{"num_hidden_layers": 9, "hidden_size": 128, "n_experts": 4, "experts_per_token": 1, "d_expert": 400, "d_shared_expert": 0, "hidden_act": "squared_relu", "moe_layers": [0, 1, 2, 3, 4, 5, 6, 7, 8], "router_score": "sigmoid", "normalize_top_k": false, "routed_scale": 2.0, "balance_loss": 0.00056, "balance_bias": true, "router_bias": true, "scale_expert_input": true, "init_std_router": 0.0247, "lr_router": 0.000989, "vocab_size": 4096, "norm": "rmsnorm", "norm_eps": 1e-06, "tie_word_embeddings": true, "optimizer": "ademamix", "learning_rate": 0.000728, "beta1": 0.9, "batch_tokens": [32768, 65536, 98304], "max_seq_len": 1024, "train_tokens": 517700000, "max_steps": 7916, "dataset": "wikipedia_en"}
Below are experts of layer 2 (counted from 0) of a mixture-of-experts language model. Rows are named router (the router's row for the expert), up (a neuron's input weights, with its number) and show model dimensions 64-127. Each number is 200 + 30 x the weight over its row's rms, rounded and kept within 0 to 999.
Before each expert's rows: "mostly gets" lists some tokens that are sent to it at least half of the time; "gets" lists some tokens that make up at least twice as much of what it gets as of all text. This comes from a sample of Wikipedia text that the model never trained on. Tokens count by the router's weight.

# expert 2
mostly gets: " \"", "The", " |\n", " |\n\n", " It", "\""
gets: " the", " and", "|", " |\n", "\n", " ("
router,202,231,202,256,219,167,198,170,186,186,185,186,152,253,180,195,246,227,209,189,177,213,187,244,213,205,185,193,205,187,197,175,191,168,169,218,172,203,170,178,162,249,250,154,172,148,221,176,208,232,237,246,216,154,254,175,179,196,239,157,192,204,200,249
up0,196,146,211,157,216,210,202,239,210,215,195,216,187,195,180,175,198,224,183,143,221,180,164,163,186,177,171,291,237,200,165,215,153,202,209,258,234,164,222,176,232,167,213,184,210,213,192,198,211,231,207,203,189,173,196,257,238,258,200,182,175,164,228,205
up1,198,192,175,208,153,189,247,227,212,155,181,208,200,214,173,130,197,197,170,187,237,228,277,174,177,218,228,184,148,202,246,230,235,173,199,171,215,187,211,231,233,193,200,197,224,207,209,218,236,198,194,179,134,203,216,202,243,220,207,266,182,245,207,225
up2,191,205,198,177,233,246,184,195,229,251,225,199,236,186,195,156,229,170,229,245,175,118,196,215,204,181,203,237,186,188,224,166,156,282,215,166,247,205,194,246,247,229,165,181,255,199,157,155,231,197,111,179,222,221,184,191,224,173,216,181,200,219,234,204
up3,238,181,193,225,203,274,277,219,214,190,202,201,212,198,213,212,186,139,217,191,199,212,215,185,280,198,227,157,135,149,191,225,225,183,216,177,203,244,235,238,183,148,155,225,241,210,193,187,175,218,205,205,173,247,231,234,177,184,192,201,186,148,217,161
up4,196,198,250,223,204,218,200,162,251,266,183,160,193,220,270,234,177,253,230,213,164,203,211,171,234,206,212,149,164,208,168,218,246,176,272,204,155,196,189,199,182,205,209,258,209,192,228,194,153,185,194,199,248,214,136,202,283,227,187,190,181,140,183,212
up5,150,154,191,236,230,223,266,223,190,199,172,159,174,173,257,167,155,230,214,239,257,192,204,188,159,222,183,205,235,230,176,189,176,237,224,216,263,208,119,194,197,196,183,291,203,218,207,217,218,194,231,188,169,199,206,209,185,210,215,210,245,218,178,198

# expert 3
mostly gets: ",", " B", " R", " at", " A", " L"
gets: " ", " |", ",", " in", ":", " a"
router,227,212,183,257,211,199,217,202,152,174,216,213,174,227,154,210,248,237,217,185,216,223,150,213,204,166,169,160,210,218,158,147,214,162,203,180,160,179,156,161,179,254,240,172,168,169,243,207,195,180,244,244,204,161,213,166,215,181,239,170,235,182,186,242
up0,160,219,177,170,218,132,255,174,193,221,190,173,208,199,201,177,149,152,194,228,179,228,235,216,205,212,187,163,135,175,129,211,172,241,237,204,218,239,197,229,201,203,164,178,199,182,214,174,251,203,176,187,190,211,220,189,218,176,191,218,219,242,176,177
up1,177,159,240,191,200,150,213,187,217,155,147,178,178,177,193,205,180,192,242,164,256,229,200,200,197,119,146,221,177,144,204,236,190,201,235,167,152,200,209,195,206,155,185,194,228,217,183,165,219,194,176,164,229,178,253,177,239,189,176,177,190,196,220,153
up2,196,200,179,216,142,251,236,190,189,188,142,260,171,208,189,198,128,165,187,234,229,221,183,229,162,167,184,221,246,245,242,189,194,222,202,210,165,169,229,193,259,154,160,207,218,232,207,205,159,228,191,183,161,200,218,227,178,219,212,160,137,176,216,107
up3,228,213,186,203,177,198,191,157,236,190,175,160,229,177,251,190,155,205,222,178,221,200,222,202,250,185,206,213,239,139,231,301,230,166,190,193,210,232,182,211,211,173,176,223,227,227,192,207,215,193,188,193,200,212,239,178,186,220,194,197,221,200,196,182
up4,186,233,223,148,187,176,149,285,199,235,201,242,205,163,206,179,199,217,156,220,191,177,181,164,180,177,111,212,193,134,152,234,172,240,170,173,207,164,184,221,256,216,218,207,236,186,218,138,169,171,199,213,160,193,148,245,229,194,203,177,212,156,185,161
up5,264,203,193,221,208,156,177,160,266,222,145,207,215,180,261,186,178,173,222,200,180,215,249,210,205,185,174,186,183,238,183,216,195,182,177,202,199,218,185,226,193,203,118,168,238,216,221,241,230,194,197,195,194,216,207,195,193,156,156,241,214,241,171,177

# expert 0
mostly gets: "S", " F", "M", "C", " f", " m"
gets: "1", "0", "2", "9", "3", "6"
router,184,212,177,240,216,193,210,174,173,218,178,203,189,216,203,146,246,232,211,253,196,208,144,229,224,224,149,165,180,215,219,171,144,179,202,200,148,205,191,193,181,256,241,190,181,153,232,182,163,199,222,245,169,145,220,175,150,200,230,193,188,195,182,261
up0,205,145,220,184,189,227,211,180,219,256,276,164,199,173,161,265,244,168,160,172,207,260,186,164,164,137,185,211,199,200,179,220,230,188,203,150,188,187,195,182,181,163,170,210,207,136,241,178,206,275,194,250,223,184,195,194,194,181,244,217,199,129,194,155
up1,189,165,221,186,172,170,232,201,209,240,186,234,169,199,177,182,168,195,233,169,228,184,205,201,210,198,196,227,165,260,211,192,155,225,187,206,161,195,179,199,196,170,208,187,244,205,231,207,191,214,205,190,233,249,126,259,183,210,203,168,171,222,233,204
up2,139,181,247,189,208,187,200,216,146,167,222,235,169,195,222,172,116,201,219,242,257,224,192,176,206,239,237,207,192,229,216,154,256,216,199,163,235,236,191,259,194,165,179,214,187,231,183,180,215,212,209,182,223,166,160,188,236,226,165,194,213,202,210,164
up3,263,246,203,176,187,196,217,232,234,180,182,231,225,237,153,205,194,145,159,173,209,206,254,153,169,188,211,213,251,187,220,189,256,206,228,195,187,124,253,189,183,172,189,171,152,224,186,216,247,204,206,130,233,186,233,190,254,208,180,195,213,242,161,184
up4,202,192,237,224,193,144,216,202,176,218,185,162,187,185,238,212,191,213,283,167,195,194,211,193,217,172,240,248,240,215,192,233,191,196,162,253,248,169,227,183,164,178,205,226,231,197,215,186,184,190,208,208,253,216,179,212,187,156,191,149,198,210,209,134
up5,210,145,167,233,185,190,242,233,246,225,259,255,164,174,190,191,144,133,154,176,201,225,183,180,178,197,185,217,213,253,181,205,237,161,205,224,214,228,253,222,154,138,177,211,216,178,192,165,202,245,181,159,212,202,199,260,184,179,172,204,185,252,185,228